From a checkpoint of a small mixture-of-experts model trained on Wikipedia: 14 layers, 27.7M parameters.
Below are experts of layer 10 (counted from 0) of a mixture-of-experts language model. Rows are named router (the router's row for the expert), down (a neuron's output weights, with its number) and show model dimensions 64-95. Each number is 128 + 24 x the weight over its row's rms, rounded and kept within 0 to 255.
Before each expert's rows: "comes before" lists some tokens at least twice as common just after its tokens as in all text. This comes from a sample of Wikipedia text that the model never trained on. Tokens count by the router's weight.

# expert 46
comes before: " ", " the", " The", " 1", " \"", " 2"
router [114 177 138 138 109 141 125 149 101 124 212  78 121 113 126 159 117 147 138 118 130 150 149 138 152  99 114 118 114 130 125  93]
down0 [129  80 147 177 111 151 147  99  88 137 111 135 122 126 155 128 121 106 142 117 143  81 136  76 133 138 142  97 181 126 155 134]
down1 [ 86 125 141  77 163 133 150 117 154  96 112 181 132 158 143 135 121 129 125 131 155 121 110 104 125 123 135 135 110 136 125 136]
down2 [134 118 105 106 115 139 133  99 136 134 148  62 149 150 111 119 123 102 128 139 155 137 129 115 107  92 150 147 134 129 157 126]
down3 [145 130  81 101 117  95 113 122 129  72 175 184 126  71 134 141 119 142 123 137 153  91 140 137 120 121 130 138 164 133 107 148]
down4 [104 126 145 146 129 117 113 109 102 117 108 158 177 156 174  84 106 146 146 144 113 101  87 179 128 115 121 109  95  83 109  92]
down5 [105 120 111 124  99 126 130 155  80 166 163 126 120 138 174 121 119 117 125 118 152 148 118 122 157 149  87 186 123 140  92 139]
down6 [112 134 162 147 143  79 156 131 164 129 137  60 148 145 165 123 138 150 141 132 142 161  75 112 144 133  90 103 160 124 143 119]
down7 [137 149 116 126 111  69 179 144 175 116  73  95 146 145 138 110 144 104 155 116 119 142 163 161 106 155 151 117 162 102 175 122]
down8 [152 123 131 122 134 131 122 129 131 141 126 112 118 100 119 109 126 121 137 139 140 135 127 154  96 157 139 149 121 117 140  91]
down9 [186  96 135 144 140 131 130 134 159  88 117 163  88 121 121 113 108 128 110 111 148 154 101 149 124 136 111 108 131  65 138 150]
down10 [123 134 111 114 119 145 124 130 156 129 139 156 104 127 119  83 123 105  88 182 168 154  90  79 130 134  97 136 112  71 147 136]
down11 [130 150 142 122 150 114 149 125 118 129 144 114 172 118 156 117 148 130 154 162 169 128 117 156  87 106 127 174 105 139 174 114]
down12 [166 162 179  85 112 107 153 123  71 151 123 115 130 111 125 153 125 162 112 144 104 138 136 123  97 138 127 107 144 131 123 127]
down13 [141 136 115 136 145 152 151 144 167 122 108 104 153 136 117 138 166 129 117 118 167 118 126 140 172 129 111 144 126  65 183 154]
down14 [155 123 166  99 124  91  95 153 137 111 145 127 162 116 130  95 149 138 159 130 147 118 136 121 131 114 149 120 154 103 133 124]
down15 [199 142 133 125 125 111 104  97 112 127 176 162  94 131 127 139 125 136 121 133 189 191 132 103 147 169  98 103 132 137 140 129]
down16 [117  95 136 135 120 121 110 120 136 105 124 147 134 109 170 117 141 133 116 148 119 143 116 140 134 149  89 125 126 153 120 106]
down17 [118 192 116 115 129 110 130 143 128  93 113  97  72 143 141 126 104 144 127 133 128 162 156 100 132 127  93 144  91 133 152 116]
down18 [111 135 123 151 133 151 114  99 102 122 131  81 149 163  84 102 115 160 140 118 131 130 134 125 140 116 149 130 149 140 107 167]
down19 [116  95  98 133 123 110 126 123 121 104 102 140 129 140 143 102 102  89 127 129 103 159  86 124 131 132 161 144 140 105 103 128]
down20 [166 167 141 153 145 100 151 143  95  93 137 104 201 152 169 116 127 133 146 129 182  81 119 112  59 103 110 119 124 111 126 151]
down21 [120 130 104 172 112 171 108 101 133 105 124 137 169 134 163 153 158  98 129 152 134 144 144 121  86 130 133  70  92 115 112 126]
down22 [165  84 140 105 113 158 134  84 146 114 108 146 184 125 163 165 114 109 117 111 139 142 108 114 103 111 160 147 134 133 123 110]
down23 [117 109 130 112 124 118 137 170 160 132 138 134 158 109  97 131  64 109 119 139 119 129 133 170 157  96 124  76 146  93 169 170]
down24 [111 125 142 186 151 118 136 158 135 161 147 150 145 111 144 131 120 146 134 211 101 118 119 140 118 154 131 176  61 104 132 110]
down25 [128 125 122  42 147 146 148 114 109 129 128 118 121 157 150  93 145 132  98 135  89  95 151 149 163 155 123 102  96 108 118 110]
down26 [107 114 138 126 125 125  79 159 106 141 109 107  94 145 130 130 149 141 135 141 128  80 109  95 117  94 161 121 113  98 113  82]
down27 [ 95 136 149 136  78 105 122 130 140 122 136 134 110 174 138 137 184 144 155 118 135 149 116 113 115 112 199 153 155 118 112 139]
down28 [112 127 129 138 144 151 152 128 151 171 128 127 171 129 114  93 122 123 126 123 154 182 184 105 130 169 147 107 130 105 121 151]
down29 [114 123 147 114 106 179 131 116 135 134  74 156 147 109 108 172  63 165 178 113 135 116 133 158 142 132 123 140 148  99 126 151]
down30 [118 151 177  99 138 148 115 103 103 116 113 130 121 104 139 122 116 137 115 153 100 152 108 107 128 170 132 131 131 105 181 159]
down31 [124 132  90 137  83  98  86 140 155 145 142  97 145 121 122 144 100  75 122 108 124 149 167 129 129  91 131 135 107  89 142 138]

# expert 7
comes before: " 1", " 0", " 2", " 3", " 4", " 6"
router [112 165 127 143 117 159 142 178 146 126 182 103 119 105 130 169  91 139 152 145 114 155 153 150 136  86 126 124 103 129  96 105]
down0 [105  98 113  97 108  96 142 161 116 131 118 128 101  86 112 134 127 122 139 136 145 125 109 169 150  80 139 149 119 115 146 172]
down1 [103 147 145 123 138 103 133 114  98 112  97  99 116 146  97 129 125 124 119 128 157 147 123  86 148 128 162 173 137 145 104  80]
down2 [170 101 187 173 158 114 144 110 159 166 165 140 130 144 168 130 137 122 128 115 143 113 143 128  76 133 134  99 179 152  99 131]
down3 [109 131 118 120 127  84 127 144 131 165  98 107 115 116 140  89 167 176 119 127 144 123 138 127  92 103 122 146 117 101 150  91]
down4 [162 132 115 130 123 103 138 137 126 141 114 132 121 125 155 133 140 177 130 156 134 106 157 152 135  95 132 103 127 112 118 127]
down5 [117 133 146 104 148 108 140  89 120 119 138 152 115  95 101 139  95 171 137 139  83 107  99 121 162 121 112  93 110 112 107 130]
down6 [119 125 112 175 101 164 122 131 162 163 121 104 118 108  93  83 146 132 119 157 132 106 112 117 123 134 111  87 119 144 129 142]
down7 [101 104 150 130 103 127 106  87 165 138 161 108 153 160 142 116 179 117 116 159 104 148 138 124 131 125 134 128  92 101 211 159]
down8 [121 123 138 150  81 124 127 150 191  97 105 123 113 116 149 125 112 118 142  99 102 114  91 136 114 132 160 155 148 159  94 128]
down9 [103 128 148 143  98 111 136 168 157 117  95 131 128 130  77 151 146 131 164 193  91 118 121 149 114 126 111 113 166 136 129 138]
down10 [ 96 145 151 100  99 129 130 130 173 151 135 172 107 153 181 130 187 101 132 131 119 134  92 171 100 167 110 139 155 110 114 158]
down11 [ 99 111 130 133 135 138 154 127 136 139 175 160 161 128 154 127 134  98 148 150 136 135 137  75 169 122 169 141 115 101  90  74]
down12 [126 139 152 144  98 139 142 155 171 121 122 131  95 107 152 144 122 157 112 114  78 111 144 112 110 150 125 112 117  96 169 104]
down13 [135 168  94 108 139 139 116 134 134 152 147 141 131 155 159 101  98 142 141 135 118 151 135 109  97 107 114 125  95 106 132 134]
down14 [163  75 112 118 115 148  94 124 112 116 113 130 144 118  91  89 123 104  92 148 146 153 133  94 110 120 106  65 114 119 114 138]
down15 [159 126 153 152 159 128 138 108  79 132  96 135 115 110 159 121 131 165 112 143 125 123 127 110 122 121 103 102 138 149 150 106]
down16 [145 160 148 143 128 173 126 143 118 115 123 162 150 104  86 168 122 138 125  91  81 121 188 126 114  66 145 107 110 141 144 141]
down17 [154 156 146 123 107 132  51  75 149 127  95 149  97 106 131 131 138 120 112  77 130 157 127 149 121 150  93 123 154 102 160  89]
down18 [119 142 146 156 124 114  90 106 151  87 151 128 148 192 146  74 103 110 126 123 122 124 172 133 137  94 111 182 116 139 101 123]
down19 [123 137 110 142 135 105 123 133 137 132 139 145 123 115 118 127 154 128 126 123 140 136  93 126 144  89 111 125 134  69 187  99]
down20 [108 119 153 170 159 138 113 156 153 108 129 123 117  95 122 145 121  99 114 160 118 166 128  99 142 145 127 105 154 137 117 131]
down21 [140 149 154 140 121 153  81 143  94 132 125 114 119 134  65 126 121  87 123  54 132  95 121 132 132 117 105 120  83  69 146 112]
down22 [146 141 139 135 105 163 150 115 156 112 155 129  87 149 154 161  96 144  72 109 157 149 124 156 112 105 123 123 130 125 151 123]
down23 [ 93 146 130 142 145 120 108 149 137 157 176 138 171 115 130 129 108 124 150  87 106 154 103 139 159 166 154 136 148 145 140 132]
down24 [120 115 172 116 157 125 102 150 122 126 124 123 156 116 170 101 123 158 121 153 102 155 150  93 148 154 119 109 115 116 110 168]
down25 [147 144 119 165 116 169 116 126 138 135 157 140  58 111 121 140 149 115 139 117 112 192 183 131 155 128 145 134 143 113 151 137]
down26 [ 90 123 116 119 141 128 169 106 140 119 131 108  82 156 181 157 141  91  70 135 142  97 152  76 118 102  78 146 112 111 145 146]
down27 [102 102 121  93 134 137 130 124 114 137 137 126  99 110  94 120 125 129 122 114 101 112 139 120 102  96 138 130  96 126 148 113]
down28 [138 114 144 152 134  99 156 112 148 140  99  73 124 106 131 110  86 126 172 102 158 128 103 146 125 143 120 117 151  84 144 137]
down29 [ 83 149  95 158 164 118 108 116  93 164  95 169 104 130 131 104 118 108 160 107 143 116 107  90 111 155 123 108 135 142 147 163]
down30 [128 128 130 136 124 114 146 126 127 124 138 102 150 124 119 130 130 147 103  64 119 131 132 128 113 174 125 136  93 121 104 129]
down31 [127  99 131  95 144 147 131 145 153 119 127 119 154 126 101 137 141 116  90 107 121 126 106 126 130 113 126 126 123 143 121 150]

# expert 37
comes before: " the", " be", " a", " have", " his", " its"
router [145 184 144 131 100 123 115 137 126 116 140  58 141 135 121 163 140 114 133 125 116 141 137 147 120 113 136 100 107 128  92 105]
down0 [155 128 108 126  92 134 116 121  92  85 140 144 111 125 170 112  46 106 136 142 112  97 109 169 135 132 134 130 154 155  92 149]
down1 [ 99 149 116 152 166 172 163 146 152  97 107 132 152 118 148 130 181  99 101 107 108 107 128 102 115 151 140  87 112  93 141 122]
down2 [136  89 136 113 159 117 119 149 111 130  94 142 140 123 118 172 109  93  91 137 173 104  93 138 135 149  97 152 165  97 126 163]
down3 [154 167 123 136 104 138 157 154 109 163 128 113 129 127 153 149 134 145 144 119 107 169 149 120 111 153  85 130 142 127 143 169]
down4 [115 106 131 134 121 111 147  70 162 148 191 141  95 168 158 170 138 124 136 161 154 107  93 105 110 157 127 113 109 170 138 145]
down5 [146 120 134 145 113 120 126 108 115 127 140 122 126 117 139 144 148 129 102 101 157 121 153  74 149 154 112 139 135 111 116 135]
down6 [124 172 129 137 128 134 142 132  93 108 150 113 118 138  77 125 147 119 146 124 152 125 101 107 130 192 148 147 127 140 117 198]
down7 [ 92 119 150 118 145  85 117 123 132 104 122 167 118 126 137 123 122 133 142  97  92 107 124 101 111  72 160 145 104 109  87 154]
down8 [113 160 145 151 121 107 147 122 143 139 151 113 122 147 136  91 116 157 129  66 126 127 134 178 154 120 138  68 122  94 113 167]
down9 [120 114 111 108  91 125 103 141 131 141 113 125 157 147 165 154 128 180 175 109 123 128 147 145 113 116 120 113 115 172 141 133]
down10 [104 109 105 143 126 134  90 101 149 133 111 166  94 177 103 122 171 134 173  77 146 128  87 109 121 107 113 149 156 162  90  93]
down11 [138 142 167 127 125 162 130 135 115  88 118 185  94 174 134 127  93 112 111 140  88 142 158  87 119 140 140  95  87 114 101  76]
down12 [ 95 103 116 137 174 146 105 115 129 102 176  85 121 167 107 120 109 129 106 142 172 118 102 159 104 164 161 132 123 154 147 119]
down13 [111 110 129 155 113 122 142 133 149 131 135 166  99 149 123 108 142 103 151 130 115  71 110 147 149 115 131 121  85  90 121 125]
down14 [143  90 112 159 148 106 112 108  77 105 133 145 125 130 107 132 126 178 117 143  95 144 149 154 114  87 170 144  91 134 129 127]
down15 [152 139 118 159 141  94 153 116 119  98 117 123 140 131  99 149 117 150  92 117 197 154 119 149 137  97 133 168 132 141  81  89]
down16 [130 110 100 142 127 130 151 162 170 114 156 138  96 103  90 114 155  73 131  99 157 147 141 127 138 134 180 123 133 117  87 156]
down17 [123 113  82 153 114 146 102 130 111 164 130 131 134 139 134 115 107 139 140  88 175 174 109  58 176  89 118 129 126 123 164 105]
down18 [ 98 124  88 184 120 155 110 157 130 175 122 119 129 141  89 124 153 122  95 131 138  74 123 119 132 117  91 139 165 135  84  94]
down19 [114 146  93 122 107 146 180 117 151 105 188 133 120  98 137 132  99 132 157  80 133 123 109 136 118 101 151 133 140 123 120 134]
down20 [139 138 153 163  80 117 146 115 108 135  90 130 132 113 103 130 150 107 107 114 114 148  68 124 142 149 139 102  88 118 101 134]
down21 [118 104 158 133 132 149 117  98 141 131 109 143 105 130 142 129 141 116 122 136 197 112 136  69 168  85 177 145 141 137 120  96]
down22 [130 120 144  96 120 100 133 116  99 128 200  78 128 144  77 180 166 116 149  97 115 137 134 135 151 154 140  96 142 124 152 154]
down23 [146 105  95 119 188 121 131 184 110  77 129 106 121 156 147 129 106 143 132 125 127 154 106 146 115 145 129 128 110 101 118 138]
down24 [128 146 108 125 131 143 111 170 143 131 123 117 112 125 188 173 138  96  79 114 120 102 112 118 132 108 125 120 112 117 116 135]
down25 [108 145 139 131 144 156 130 109 181 105  92 109 178 135 125 121 141 141 147  89 125 110 133 126 129 114 142 153 118 154 103  90]
down26 [135 130 130 110 120  98 148 127 135 137 124 130 123 137 143 133  94 124  77 141 131 167 162 154 154  82 110 154 168 101 123 127]
down27 [145 133 153 131 108 135 157  93 162 106  92  92 151 126 140 161 117 105 143 162 107 134 130  97 103 122 141 115 120 136 149 114]
down28 [146 149 160 130 161  99 169 155 101 143 147 112 120 110 168 122 181 110 170 162 163 112 124 158  61  68 123 120  99 102 121  85]
down29 [120 141 141 112 129 147 138 154 104  98 146 198 105 131 115 164 102 182 182 106 140 119 147 110 162 148 104 169 154  67 159 108]
down30 [149 130 135  83 142 147 142 146 146 153 112 177 125 109  93 158 114 149 111 170  93 108 118 162 206 140 139 117 176 157 114 107]
down31 [109  86 134 137 140 149 118 163 154 170 142 104 158 136 130 148 140  92 142 143 107  83 147  97 104 114 116 144 149 116  99 180]